python train.py --d_model=512 --d_shared_expert=448 --normalize_top_k=false --init_std_router=0.00852 --vocab_size=16384 --norm="layernorm" --beta2=0.95
Below are experts of layer 6 (counted from 0) of a mixture-of-experts language model. Rows are named router (the router's row for the expert), up (a neuron's input weights, with its number), down (a neuron's output weights, with its number) and show model dimensions 256-319. Each number is 128 + 24 x the weight over its row's rms, rounded and kept within 0 to 255.
After each expert's rows: "comes after" lists some tokens at least twice as common just before its tokens as in all text; "comes before" lists some tokens at least twice as common just after its tokens as in all text. This comes from a sample of Wikipedia text that the model never trained on. Tokens count by the router's weight.

# expert 30
router [144  85 120 156 174 153 151 124  75 130 107 152 139 136 149 142  97 107 106 101 104 145 101 148 140 140 143 123 112 170 144 100 129 130 166  84 160 128  81 108 137 119  99 118 167 165 138 124 121 100 171  85 154 130 157 115  93 138 136 108 145 157 136 148]
up0 [ 97 219 118 130 116 164 102  98 103 145 147 141  88  98 127 104 153 133 124 135 136 144 135 143 154 121 131 134 142 117 124 125 102 152  87  91 126 128 143 156 113 113 194 143 133 150 167 154 123 149 139 164  85 126 129 125 155 158 120 157 122 121 148 124]
down0 [149 148 114 132 142 123 144 105 135 115 123 132 156 119 167 162 100 116 124 100 173 101 116 156 117 129 115 118  95 129 122 134 146 132 143 104 122 136 170 107 163 132 125 108 128 157 146 150  85  90 143 131 118 123 129 115 125 123 152 151  98 138 138  80]
up1 [ 90 105 119 141 124 110 106 148 136 117 150 108 124 146 115 131 122 139 117 128 130 142 103 132 106 131 111 134 112 149 103 105 160 138 116 160 152 112 110 138 169 120 122 118 121 153 114 139 107  80 136 162 174 158 116 117 153 142 113 133 151  84 170 133]
down1 [132 140 118 138 161 136 159 136 135  99 129 120 117 113 116 130 166 195 112 167 141 163 115 140 118  97 146 140  71 151 146 152 108 158 122 148 115 141 118 130 153 118 107 137 154 125 118 140 157 122 118 145  94 124 102 147 119 135 125 125 133 167 132 115]
up2 [133 120 157  88 109 154 117  98 132 142 104 131  94  99 157 162 171 122 185 100 112 134 132 147  83 130 103  97  91 122  99 101 114 128 149 128 100 154 128 106 164 137 134 136 123 111 138  94 132 134 120 124 120 127 139 187 101 140 147 162  95 124 150 135]
down2 [128 113 128 156 103 144 159 132 113 129 145 104 109  88 155  89 149 130 117 130 104 151 158 119 121 117  99 173 142 124 118 133 121 109 128  82 108 146 128  89 140 124  97 130 184 117 141  92 146 129 113 158 166 145  72 150 130  79  99 182 116 126 107 148]
comes after: " ", "9", "7", "2", "3", "5"
comes before: " |", ".", "–", "°", "th", "',"

# expert 25
router [ 96 124 110 161 145 126 142 101 152  83 180 120  89 114 121 180 157 148 133 153 160 104 112 128 165  87 134  91 117  91 135  90 149 172 164 145 155 122  95 101 163 140 132 153  95 158 108 164 108 130 147 135 152 134 118  91  88 163 107 160 157  93 128 100]
up0 [156 126 114 101 139  85 149 150 160 128 161 129 113 132 151 138  99 151 102 153  99 168 110  79  90 125 149 118 163 182 144 132  97 125 134 122 145 133 154 107  98 156  86  86 108 108 125 102 186 142  80 183 142 125 104 131 125 146 104 108 103 134 156 146]
down0 [109 109 119 127 160 116 114 127 164 127 112 168 125 145 103 107 112 100 121 142 132 105 132 116 154 130 168  79 144 161 123 122 140 131 111 157 175  92 153 151  94 170  81 101  83 132 114 128 154 130 146 138 147 159 139  85 129 127 119 128 107  75 115 133]
up1 [123 140  90 161 138  99  74 151 137 113  94 136 129 201 100  81 118 154 139 101 174 140 110  88 110 160  65 113 122 144 105 142 103 153 103 124 134 126 169 115 131 112 146  99 137 123 145 122 107 123 121 151 174 141 147 116 151 127 105 132 115 145 157 156]
down1 [180  98 139 118  82 148 161 113 125 158 108 116 125 113 152 103  85 179 138 137 134 133 157 125 143 111 129 136 130 130 138  86  81 118 129 114 136 136 169 140 131 133 126  89 105 174 152 151 134 133 136 127 134 107 106  94  67 113 101 103 138 169 128 131]
up2 [144 156 108 140 109 136 134 131 140 122 115 118 112 101 157 159 155  97 128  91  93 114 157 150 110 146 107 122 138  71  62 122 160 125 106 108 131 147 151 129  87 168 126 103 141 132 113  98 130 100 123 118 147 112 156 136 153 135 148 161  91 155  71 108]
down2 [ 84 128 140 165 105 119  67 124 170 144 103 121 161 104 155 118 111 127  90 141 122 106 102  79 106 127 113 144 156  82 118 134 130 156 119 127 125 148  91 157 102  99 121 112 105 113 110 127 162 127 111 116 161 122 125 128 107 127 130  97  75 156 119  70]
comes after: "1", " ", "2", "9", "8", "3"
comes before: " ", "1", "2", "9", ",", "0"

# expert 46
router [ 86 122 131 132 142 136 144 139 146 135 113 111 128  98 138  94  81 104 133 178  98  95 101 118 115 158 144  88 183 116  96 131 163 116 110 112 120 124 117  98 133 119  84 137 109 113 137 118 123 127  99 110 163 102 136 163 138 138  91  70  73 152 134 156]
up0 [125 156 125 130 140 149  95 132  86 122 133  98 136 110 110 146 151 132 121 125 117 145 135 123 105 145 129  86  93 142  97 168 146  97 165 145  90 158 115 133 106 120 150 142 130 142 102 111 113 122 150 125 139 109  94 153 112  97 102 136 118 111 168 118]
down0 [144 144 142  98  46 126 108 117 147 152 140 191 122 123 120 135 131 130  84 133 126 150  88 141  95 155 103 150  67 134 145 116 104 149 163 141 159 196 111 148 118 124 147 113 144 110  76 171 191 141 120  95 156 123 118 162 113 123 130 131 175 113 159 110]
up1 [108 120 127 131 126 120 114 142 146 158 125  94  83 144 128 131 131 142 113  71 127 148 144 114 130 123 134 132 163  61  87 155 120 101 147 108 131 154 125 155 109 144 128  96 132 163 129 113  92  79 123 142 148 134 174 147 166 121 155 112 131 133 155 127]
down1 [131 144 126 143  85 118 112 114 145 126 119 121 125 113 108 116  94 118 140 103 103 125  91  63 126 142 104 105 146  87 116 140 142 107 145 137 120 121 111 143 102 138 136 112 130 124 132 115  89  94 135 103 140 104 141 154 122 170 130 161 119 131 166 107]
up2 [149 144 129 128 158 125 155 123 120 167  99 106 141 113 153 117 133 139  85 103 160 146  92 126  95 136 155 127 126 122 115 167 124  92  69 132 163 108 138 140 148 102 114 125 131 153 139 118 116 119 111 126 114 130 121 149 142  84  93 140 139 119  96 125]
down2 [ 86  92 153 147 130 125 159 106 125 132 131 152 158 103 100 125 143 145 123 107  89 153 114 113 149  96 116 137 146 166 162 106  90 148 129 130 162 157  95 140 153 117  92 142 144 167 146 151  92 167 123 113 143 102 153  86 122 112 107 163  94 104 105 103]
comes after: " and", " the", " of", " for", " a", "'s"
comes before: " of", " and", ",", " in", ".", ".\n\n"

# expert 1
router [101 101 156 111 157 115  83 112 154 140 151 155 170 144  79 125 120 147 110 129 114 130 156 139 126 106 128 106 147 117 101 114 110 103 134 152 106 156  98 158 134 172 111 113 147 146 154 128 134 153 107 100 121 147 120  98 112 158 160 140  82 169 149  86]
up1 [133 116  83 132 134 119 162  83 116  88 158 118 135 125 157 118 123 174 111 172 131 149 111  75 128 123 135 136  98  93 102 109 136  92 163 135 113  99 114 104 142 150 130 122 146 125  87 140 137 116 138 159 141 116  98 126  95 127 118 150 100 126 136 125]
down1 [114 138 116 167 154 147 125 125 174 134 119 123 144 149 120  96 118 162 157 129 108 145 115  65 113 105  85 152 140 137 118 118  58 157 146 118  97 151 132 128  96 106 128 102 154 115 136 125 137 121 118  85 132 139 119  84 126 109 145 139  67  90 145 123]
up2 [129 134 105 107 103  95 188  98 130 104  98 160  92  62 156 128 124 130 128  91 158 101 180 119 146  92 125 141 150  88 106 142 180 131 143 143 202 153 142  97 111 109 143 119 142 116 133 101 156 140 136 111 143 144 164 120 136 160 150 126 116 132  84  89]
down2 [137 101 113 109 109 144 134 138 132 152 117  95 162  96 132 127 146 154 117 151 106 114 177 110 110 125 166 125 121 133 112 124 118 108 160  84 120 108 129  88 102 127 149 106 199 153 160 151 148 144 109 117 151 130 144 121 120  78 134 117 132 131 104 150]
up3 [119 111 148 123 145  90  63 146 115 143 129 117  89 135 113 128 114 157 126 119 136  97 121 128 168 105 172 153 105 130 141  99 123 103 145 173 166 123 118 103 140 110 146 175 120 144 135 138 143 139 151 121 150  54 153 135 122 129  72 134 135 117 133 132]
down3 [107 104 153 126 122 172  84 103 122 141 125 141 106 167 166 141 143 149 134 102 143 140  96 115 140 108 151 104 171 166  81  68 160 122 103 144  89 117 147 140 143  92 131 123 126 127  91  92 110 172 149 151 153 162 147 152 123 127 140 127 131 106 117 119]
comes after: " ", "°", " (", "′", " |", ":"
comes before: "0", "9", "1", "2", "3", "8"

# expert 6
router [129 125  87  83 118 130 107 132 143 124  96 107 143 163 133 113 121 147 132 100 110 116  83  92 132 107  77 103 151 106 167 114 103 147 140 178 125 159 130 130 122  65 142 109  68 140 116 123 162 121 126 159 167 149 142 151 123 115 128 133 175 118 100 155]
up0 [110 133 110 159 122 136 118 117 110  84 111 158  92 111 148 126  92 119 142  82 158 164 141 172  75  96 152 144 133 131 108 161 160 148  74 149 122 118 151 111 101 142 163 109 144 156  63 101 152 167 121 179 107 104 141 112 111 145 126 149  89 146 126 143]
down0 [134 105 118 149 104 173 138 111 149 136 106 145 140 140 108 118 136 152 177 106 107 135 146 172 126 138  97 124 129  86 107 138 146 146  76 147 144 108 106 148 129 136 161  95 162 126 147 122 124 183  97  88 132 153  86 127 125 145 136 197 153 167 165 152]
up1 [117 129 135  99  94 127 122 111 112 123 199 122 149 150 160 176 148 130 110 117 117 188  92 101 129 135 112 135 131 167 162 156 103 129 105  52  62 161 132 112 110  93 117 176  98 148 148 133 129 132 113 115 130 142 165 128 137  96 112 125 145 103 177 120]
down1 [139 104 105  99 126 173 120 110 139 136 129 132 158 166 160 128 113 130 159 114 137 139 100  99 139 127 132 106 129 131 138 134 138 164 124 153 158 103 126 128 139 149 155 142 129 168 114 141 167 147 100 159 138 116 140 117 124 143 147  71 134 109 134 171]
up2 [131 161 152 165 135 134 132 122 128 136 120 159 169 111 129 113 150 120 172 155  96 106 157 168 164 131 124  79 102 133 107 139 130 147  63 118 123 107 101 110 126 127 132 127 131 117 100 170 153 144  93  93 120 101  84 150 138 178 133  65 145 134 111 101]
down2 [103 139 111 159  98 126 114 160 115 119  89 166 136 151 126 105 133  93 130 105 113 137 123 157 165 140 103  78 138 142 147  99  80 155  97  95 106 112 113 137 139 115 130 149 126 107 135 174 146 140 157 130  95 105 105 140 127 125 124 108 131 103  67 111]
comes after: " the", " The", "The", "|", " his", "'s"
comes before: " of", " was", "'s", " is", ".\n\n", " for"

# expert 17
router [125 148 132 138 106 166 131 124 157 111 126 118 116 100 146 162 159 121 106  80 129 162 114  97 153 143 164 171 151 117 168  99 135 120 124 106 168 105 115 112 145 100 150 124  87 158 104 115 109 153 125 152  98 136 128 177 109 121 136 168 144  88 101  92]
up0 [121 168 108  94 153 129 117 114 111 134 119 152 181 137 146 149 109 114 130 157 139 137 133 105 101 167 137 141 107 114 122 136 137 151 142  83 148 132 135 115 103 157 134 128 141 139 110  73 132 133 141  90 137 144 180 105 118 142 107 126 150 108 138 139]
down0 [162 140 141 171  89 139 168 142 146 106 134  90 122 132 130 153 102 130  79 134 156 159 107 117 113  83 134 174 151 121  88 119 132 113 129 140  85 132 132 113 111 143 109 149 127 137 115 147 103  93 126 130 107 139 135 132 145 167 119 121 134 136 101 108]
up1 [129  80 125 146 112 126 125 137 125 122 113 106 134 155  98 146 112 113 150 133  95 114 116 149 123 129 138  93 119 146 140 127 109  91 129 122 142 113 118 107 163 123 119 144 177  78 146 113 154 134  84 122 122 132 150 154 130  92 124 118 128 160  90  92]
down1 [117 139  67 106 142 123 132 136 177  94 191 119 146  99 115 148 123  81 121 110 101 145  93 124 116 130 145 118 131 134 153 136 124 139 155 121 111 140 166 140 161 112 108 133 125 118 100 150 173 102 141 113 135 123 163 129 153 177 151 171 132 123 100  97]
up2 [116 160 131 115 174 163  85  95 108 112 138  95 179 122 112  97 130 153 101 139 133 147 140 127 146 121 103 168 108 137 140 126 122 110  85 113 124 163 127 155 124 139 144 118 132 117 168 112 106 126 139  89 145 107 145 126 144 156 136 169 134 115 155 164]
down2 [100 111 141  63 168 141 120  97 107 117 147 193  78 105 167 127 120 140 176 129 140 106 125 120 159  95 180 162 123 128 111 108 131 107 116 126 152 184 120 128 150 127  99 114 171 165 116 173 109 129 149 115 122  70 142 113 196 137 125 115 105 132 135 122]
comes after: "5", "4", "7", "8", "6", "3"
comes before: " ", "1", "2", "aged", "|", "age"

# expert 4
router [107 149 157 150 167 151 146 134  80 139 104 139 129 127 131 125 130 110 113 134  78 125 110 148 120 133 140 103 146 153 127 100 109 140 136 152 150 142 119 112 163 133 116 105 178 147 175  77 133 121 132 103 159 123 173 154 105 103 151  79 122 161 130 116]
up1 [141 131 153 137 140 114 150 112 107 167 157 143 153 136 148 124 145 117  61 115 151 107 139 152 123 135 100 121 165 115 121 162  89 140 160 117 132 126 166 138 131 145 162 118 160 107  94 173 107 135 146 109 116 145 111 108 166 125  76 100 109 126 145 107]
down1 [113 135 145 144 180 161 102 139 121 122 159 100 137 131 127 130 167 125 139  78 144  88 114 128 181 132 152 117 144  85 121 145  96 148 127 110 132 143  91 125 129 122  84 118 151 140 100 117 130 117 135 153 134 100 144 103 162 107 144 122 113 121 143 128]
up2 [125 146  92 139  92 118  95 112 156 110 156 112 117 142 103 147 130 156 155 118 148 113 166 146 133 135 106 147 131  95 145 144 150  85 104 118 106 106 111 139 117 129 145 140 130 108  96 166 127 137 118 170 120 138 101 146 133 115 104 144 150 103 124 131]
down2 [ 89 147 131 197 177 154 151 118 157 140 122 153 133 113 111 142 133 119 153 157 122 104 113 123 131 169 146 160 131 161  72 114 151 167 176 132 105 137 152  98 118 160 135 123 133 150 158 121 133 147 124 112 172 126  96 117 105 116 102 104 118 163 141 143]
up3 [174 139 121 149 108 123 151 130 159  93 164 136 144 100  82 193 124 105 115 167 144  81 107 114 122  89 140 135 159 129 113 136 154 118 158 155 117 122 151 157 101 157  88 171 106 108 104 142 157 109 158 133 148  76 126 101 145  97 100 117 115 126 121 135]
down3 [118 109 151 128  75 105 124 132 151 130 109 178 135 121 148 121 122 163 130 127 109 117 152 118 148 129 168 149 147 117 113  83 112 160 125 175 129 124 147 102 137 135 105 125  95 152 105 105 157 162  70 155 134 125 139 137 107 134 116 122 145 171 148 134]
comes after: "0", "4", "t", "5", "8", "3"
comes before: "%", " |", " |\n", "%)", "°W", " m"

# expert 36
router [143 130 167 124 157 110 137 151 119 145 104 157 149 154  94  97 112 136 136 154  84 139 134 137 146 111  99 139 150 164 108 118 131 168 125 131 156 110 103 120 120 151 152 154 131  97 137 137 170 146 120 149 156 125 125 123 108 124 132 125 102 112 168 170]
up0 [145 138 129  67 117 135 131  83 121 141 162 109 139 143 135 110 126 105 120 152 117 106 142  98 125 113 108 147 156 137 105 172 149  83 111 117 110 102 150 108 161 107  84 150 132 160 161 140 109 144 114 122 128 120 145  90 138 168 113 143 130  97 106 113]
down0 [143  97 121 130  86 146 136 130  87 154 159 162 139 135  99 162 118 112 148 108 160  99 178 149 144 120 122 138 166 129 122 169 119 113 165 119 145 139 141 113 132 152  99 107 146 149 127 132 109 137 119 135 147 138 190 102  70 128 121 133 133 114 141  92]
up1 [150 144 143 152 168 145 127 150 105 159 121 170 163 149 101 137 132 153 130 140 146 106  93 127 130 155 146 120 108 127  75  87 130 146 119 126 123 130 134 114  87 127 137 153 140 104 100 135  93 129 150 136 119 103  96  45 142 123  92  89 165 181 172 150]
down1 [121 134 162 117 137 166 130 156 108 143 162 124 107 166 108 100 128 110 127 123 156  99 101 124  93 115 184  96 116 109  74 131 124 134 163 104 166 154 127 136 125  96  86 120 149 149 128  92 119  96 112 166 138  93  98 112 132 113 155 136 134 158 137 117]
up2 [111 144 125 152 141 148  98 120 112 137 130 108  76 115 150 156 115 145 118 140 128 141 122 152  76 163 175 169 115 130 136 119 170 117  89 135 147 120  95 148 159 135 111 155 192 107 153 106 152 119 130 124 151 135 144 128 147 165  83 121 138 127 122 140]
down2 [107 153 130 154 152 142 124 120 129 164 158 118 147 110 139 138 126 124  64 175  89  95 135 148 131 135 106 159 138 131 153 124 138 126 104 142 104 116 109 148 163 163 100 164 124 133 186 126 180 135 145 162 124 124 128 125 137 134 119 147 173 102  80 148]
comes after: " U", " the", " a", " his", " of", " and"
comes before: ".", " of", ",", "'s", " and", ".\n"

# expert 53
router [139 102 122 139  79 136 114 122 115 127 156 133 104 126 114 166 120 138 125 103 146 137 154 114 156 114 163  97 137 148 174  82 107 156 140 141 156 119  89 152 124  72 160 149 120 105 114 115 133  97 145 143 130 109 121  87  84 100 116 138 182 123 138 112]
up1 [113 159 134 132 111 116 139  93 111 159  95 151 152 139 128 114 104 122 124 155 128 102 134 143 142 126 150 156  97 157 122 132 144 129 125 145 111 108 124  86 138 152 114 118 137 146 127 150 134 122 135 138 146  82 144 132 109 139 140 126 113 104 128 152]
down1 [129 135 119 138 174 112 121 106 122 120 169 131 113  96 110  84  90 122 111 162 115 118  94 145 154 128 144 107 128 121 127 150 134 154 130 108  92 154 168  92 168  65 124  59 136 117 110 126 140 103 162  72 141 149 119 110 145 112 148  95 177 155 182 155]
up2 [152 107  99  80 146 129 104 134 109 171 118  83 149 147 107 136 107 109 143 145  90 136 102 159 141 149 125 119 124 113 128 114  83 147 101 116 114 128 137 125 134 104 165 127 136 183 204  89 117 120 136 101 126 123 153 158 125 122 128 124 136 138 131 107]
down2 [ 96 103 116 139 117 167 139 129 158 109 124 103 110 116 192 160  98 105 166 112 113 115  97 101 116  87  92 102 131  83 102  83 126 122 139 113 193 114 153  83  88 120 155 139 153 125  60 138 104 129 152  78 124 109 142 109  71 111 134 125 127 145 125 125]
up3 [162 118 125 135 149 118 126 119 114 130 172 141 156  74 134 136 148 141 124 132 126 109 135 147 127 114 118 140  97  65 111 158 143 122 135 134 116 144 128 131 125 165  92 134 112 151 172 156 133 113  86 113 147 113 124 149 142 110 125 164  77 158 109 157]
down3 [140  83 115  96 111  81 151 135 130 139 116 114 127 124 118 183 167 122 144 114 118 116 148 164 102 119  80 136 148 112 110  96 154 164 142 100 144 180 138 157  91 151 122 130 131 147 133 110 137 141 109 112 111  74 162 135 119 119 142 100 116 139 116 154]
comes after: "2", "0", "9", "5", "4", "6"
comes before: "1", "0", "2", " ", "4", "5"

# expert 35
router [ 71 128  83 100 151 112 140 136 165 128 169 135 134 108 101 138 150 172  99 142 120 169 100 123  90 103 159 129 151 120 162 116 106 130 145 138 124  96 123 116 167  99  99 145 159 136 121 149 127 153 130 164 129 145 113 127 109 140 127 123 134  85  94 108]
up1 [141  96 151 100 128  95 139 129 143 157 172 129 126 128 129 125  90 178 146 144 127 114 116  85 186  84 134  98 155  71 130 155 125 117 123 142 110 111 102 121 150  99 151 129 118 162  92 135 172 162 136 152 131 150  79  96 143 121 134 120 161 146 133 140]
down1 [145 121 187 167 124 125 112 136 104 164 137 109  97 166 130 133  92 129 120 142 137 140  89 102 153 119 101 151 125 104 109 170 140 153 152 116 100 124 103 114 101 127 147 101 139 161 115 134 114  64 135 147  62 149 131 157 108 172 191 124 157 137 160 120]
up2 [119 127 150 154  84 150 100 112  94 185 116 117 149 126 134 120 148  83 110 107 108 145 120 129 131 138 129 114  88 160 123 150 135  45 126 139 144  89 135 144 156 170 127 158 149 148 124 105 120 154 139 146 143 137 144 155 128 108  80 147 127 104 108 107]
down2 [129 134  94 132 138 127 138 124 110 144 111  79 115 130 138  97 123 138 147 128 156 161 102 152 152 111 116 157 170 156 107 124 149  94 119 185 156 123 159 139 178 164  89 162 109 113 151 121  88 145 146 155 123 132 143 143 180 137 189 138 131 140  87  86]
up3 [168 172 142 123 115 101 127 143 127 133 126 114  81 144 166  78 144  81 121 131 119 106 116 107 119 150 132  78  80 134 135 133 118 100 106 160 105 133 144 130 125 124  94 103 124 116 106 120 148 144 123 146 130 158 133 139 124  94 123 137 128 140 169 132]
down3 [129 179 167 102 138 147 145 135 118 168 124 185 148 120 117 121  92 146 120 135 120 114 104 136 135 130  85 122 196 132 116 161 119 159 131 142 144 116  88 147 130 122 113 138 142 119  99 105  88 109 139 148 103 109 139 133 136 122  90 117 121 119 192  90]
comes after: "0", "5", "8", "6", "7", "4"
comes before: " ", " he", " and", " the", " but", " which"

# expert 20
router [ 40 120 109 178 180 129 174 138 133 120  93 114 138  70  67 129 128 152 144  77 127  97  67 173 125 157  98  97 165 150 111 143 142  88 142 134 120 148 131 110 120 141  94 112  94 138 134 133 101 120 146  80 150  99 132 124 126  85 146  91 101 146 112  90]
up0 [138 147  85 126 131 135  95 126 158 132 192 141  90 122 115 149  88 148 146 161 109 128 126 109 136 169 152 147 127 158 117  79 123 127  42 150 142 126 119 170 151 108 146 100 115 118  87 125 148 119 114 121 150 123  90 106 142 135 162 143 158 142 105 146]
down0 [129 108  88 134 103 127 115 160 146 120 142 166 142  85 130  80  87 137 131 126 106 126 128 146 135 136 141 114 131  95 140 126  78  87 112 115  96 126 161 121 149 128 109 111 143 143 140 165 143 110 136 157 133 165 113  82 103 128 184 100 128  97  78 123]
up1 [125 118 112  97  83  76 119 116 103 126  81 108  78 148 147 162  79 143 105  88 131 127  99 125 180 141 191 127 131 145 120 120 147 140 153 128  97 116  82 120 136  99 148 100 161 129 107 113 130 116  96 139 123 128 136 131 145 138 118 126 125 126 162 133]
down1 [ 93 100 104 113 137 105 133 125 159 135 120 111 124 135  94 122 128 126 140 145 132 141 176 113 146 119 130 105 155 143 138 135 167 156 118 134 133 139 122 129 145 197  88  97 129 130 163 101 106 109 112  84 112 131  90 113 100 108  88 153 103 126 156 156]
up2 [ 93  69 147 125 107  99  95 141  92 103  79 128 125 129 135  99 103 128 114 133  96 103 142 119 121 148  91 119 121 100 112 123 155 149 146  84 121 126 160 111 147 123 105 147 139 114 162  95 117 118 117 131 123 140 154 131  80 116 155 148 122 141 105 142]
down2 [104 122 134 122  73 146 156 146 116 130 105 122 157  75 151 160 123 148 179 112 117 114  74 145 111 113 145 142 110 119  69 107 158 161 127 147 158 101 145 135 113 146 158 156 156 110 143 163 132 146 130 143  73 104 146 112 113 122  81 158 133 147  92 113]
comes after: "1", "–", " top", " Best", " special", "(s"
comes before: " |", "–", ",", " in", " for", " |\n"

# expert 22
router [ 84  99 143 140 101 129 153 150 154 105 118 120 144 130 125 141 114 100 140 144 176 119 110 151 150  76 138  95 146 135 112 162 142 154 122  56 155 155 113  87 133 123 135 127  88 139 123 113 144 128 129 138 102 125 106 113 150 124  94  80  87 107 107 108]
up0 [131 151  92  97 125 137 101 138 143 148 113 141 130 163 135  94 163 133 156 107 144 136 148 142 105 150 129 134 112 137 135 137 165 132  75 120 146 101  93 143 124  67 134  57 109 119 137 118 151 134  95 133 155 122 152 128 107 132 124 157  95 141  85  96]
down0 [143 144  96  90 130 131 122 148 124 147 132  80 156 103 155 152 127 177 131 131 102 170 109 133 139  94 128 126 122 140 104 102 113 152 113  97 158 142 131 173 160  94 143 140 126 177 132  89 122  98 107 107 167  97 131 103 137 111 141 110 114 102 171  93]
up1 [128 144  90 133 128  87 145 118 126 174 125 100 140 176 116  95 110 139 119 141 135 180 129  90 182 182 149 141 106 120 191 143 112 120 121 163 106 124 137 148 145 128 177 131 147  76 110 152 121 119 127 116  84 133  81 118 162 167 128 114 128 116 175 113]
down1 [155 120 159 115 173 131 126  84 127 128 106 131 128 128 131 161 152 141 129 158 114 123 122 165  98 114  99 154 147 123 101 144  85 119 134 146 110 149 124 133 120  99 145 129 137  76 189 156 143 142 130 198 160 136 145 162 136  88 138 110  98 152  80 105]
up2 [109 151 138 109 153 115 129 137 140 113 147 121  57 149 133 128 112 132 124 144 152 144 168 151 148 158 133 159 139 144 117  94 158 144 135 128 155 148 113 185 128 152 122 124 133 105 155 158 124 108 159 107 110 127 130 117 166 130 153 141 136 129 113 173]
down2 [ 88 144 129 108 125 147 134 113 139 135 151  96 117 129 128 123  87 140 133 141 114 119 120 136  81 148 107  93 160 142 112 100 111 108 160 137 109 141 105 165  93 150 111 106 131 155 144 112 124 130 113  76 104 156 102 178 139 120 156 159 168 125 123 137]
comes after: " he", " to", " was", " st", " He", " and"
comes before: " to", " in", " on", " at", " a", " with"

# expert 48
router [123 112 108 128 124 142 131 151 105 128 140 153 139  80  97 131 141 151  96 191 130 132 157 113  93 140 155 163 131  76  80  99 111 150 105 191  99 143 100 106 111 160 156 140 118 168 128  95  97 155 151 141 118 109 150 115  90 113 156  97 171  87  84 136]
up0 [159 114 126 130 146 153  92 104  95 124 119 131  87 190 167 132 128 134 120 136 131 138 158 129  81 157 162 127 132  65 110  97 150 122 130 158  77 148 122 140 120 155 160 144 136 148 116 100 173 123 131 145 124 132 138 133 137  99 163 136 159 168 136 161]
down0 [152  83 171 105 115 104 109 203 107 129  94  99 143  94 101 118 103 131 102 138 108 113  87 134 125  48 105  98 126 174 157 146 118 120 123 123 137 107 141  97 155 112 136 131 105 143 116 102 127 135 145 112 192 123 145 142 115 159 109 114 165 117 121 134]
up1 [127 114 113 124 138  94  94 140 137 145 150 162 152 115  99 151 170 140 121 139  78  99 147 130  99 151 163 145 110 120 113 136 135 139 167 157 120 103 117 143 204 135 107 103 171 119 145 116  98 146 119  69 126 181 121 153 128 162 131 173  98 150 120  79]
down1 [139  42 174 153 144 136 110 137 131 143 138 131 136 160 131 112 148 142 147 113 160 148 108 130  90  89 100  80 108 132 110 108 146  87 139 122 132 136 110 147 163 139 149 121 120 181 127 142 112 130 139 128 105 110 175 131 161 169 118 108 107 117 114 103]
up2 [132 136 125 108 105 123 120 140 127 166 144  90 137 143 112 122 118 101 117 126 122  92 103 107 153  96 131  86 109 128 128 149 127 130 164 102 155 121 151 106 161 123 113 119 123 113  70 112 112 148 128 129 127 105 122 183 108 148 119  96 138 148 116 166]
down2 [132 135 123 127 117  99 135 126  78 129  86 153 144 169 119 161 144 111 154 139 149 129 109 110 151 151  90 121 122 116 154 140 104 133 150 131 148 140 118  96  86 123 148 152  98 108 127 141 143 121 129  96 170 124 184  87 107 103 133 115 106 102 125 159]
comes after: " it", " which", " It", " that", " was", " has"
comes before: " a", " the", " not", " been", " an", " well"

# expert 31
router [107 127 155 148 110 141 134  94 106 129 153 137 104 111  89 124 155 122 119  97 157 130 170 140 160 152 118 110 140 109 133  92 160 159 119 153 160 146 111 158 133 102 165 146 150 151 120  99 105 105 138 144 109 146 159  99 119 120 120 153 119 111 162 118]
up0 [131 105 154 145 153 133 105 129 127 101 138 118 119 130 103 152 130 130 128 121 117 138 104 132 106 138 105 105 107 149 116 120 137 120  96  96 156 135 141  61 126 162  97 161 132 146 134  81 100 110  67 130 121 112 124 131  93  98  46 163  85 127 120 102]
down0 [137 140 140 101 128 110 142 110 151 128 120 110 137 158 123 166 113 134  96 155 144 157 101 109 133 139 142 108 127 149  93  92 166  91 137 142  81 164 137 126 107  85 110 140  95 141 100 119 138 132 159 127 199 153 180 167  70 109 152 124 125 100  96 122]
up1 [103  99 158 140 146 127 134 121 123 167 137 115 182 155  94 146 117 123 149 122 103  85 104 132 173 120 121 100 129 153 112 133  99 132 166 153 125 147 135  97 163 136 132  98 144 106 114 118 102 129 127  77 178  82 101 152 107  84 168  93 147  94 128 123]
down1 [174 127 136 138  99 109 109 110 160 135 136 124  99 120 110 144  88  89  93 127 104 164 137 149 121 155  85 133 117 135 130  90 121 119 159 115 117 151 162 138 107  91 126 168 142 112 143  92 129 119 113 159 162 103 143 157 127 135 173  94 118 150 140 135]
up2 [147 149 140 138 104 119 142 125 142 143 102 146 151 158 175 116 121  93 116 124 132  99 159 118 148 140  87 107 127 125 162 132 117 121  98 142 128 134  96  72 111 128 144 150  60 103 116 132 140 154 122 174 110 160 134 183 125 120 121 124 122 136 136 106]
down2 [106  79 198 107 125 154  95 158 121 151 107 138 138 146 104 154 134 109 110 149 132 108 135 108 105 110 164 165 128 110  94 130 125  83 142 160 121 126 142 185 126 106 128 160 127 104 108 134 153 140 150 131 114  96 160 114 113 122 104 131 134 137 114  95]
comes after: "9", "1", "0", "8", "2", " ninet"
comes before: "8", "9", "7", "6", "5", "4"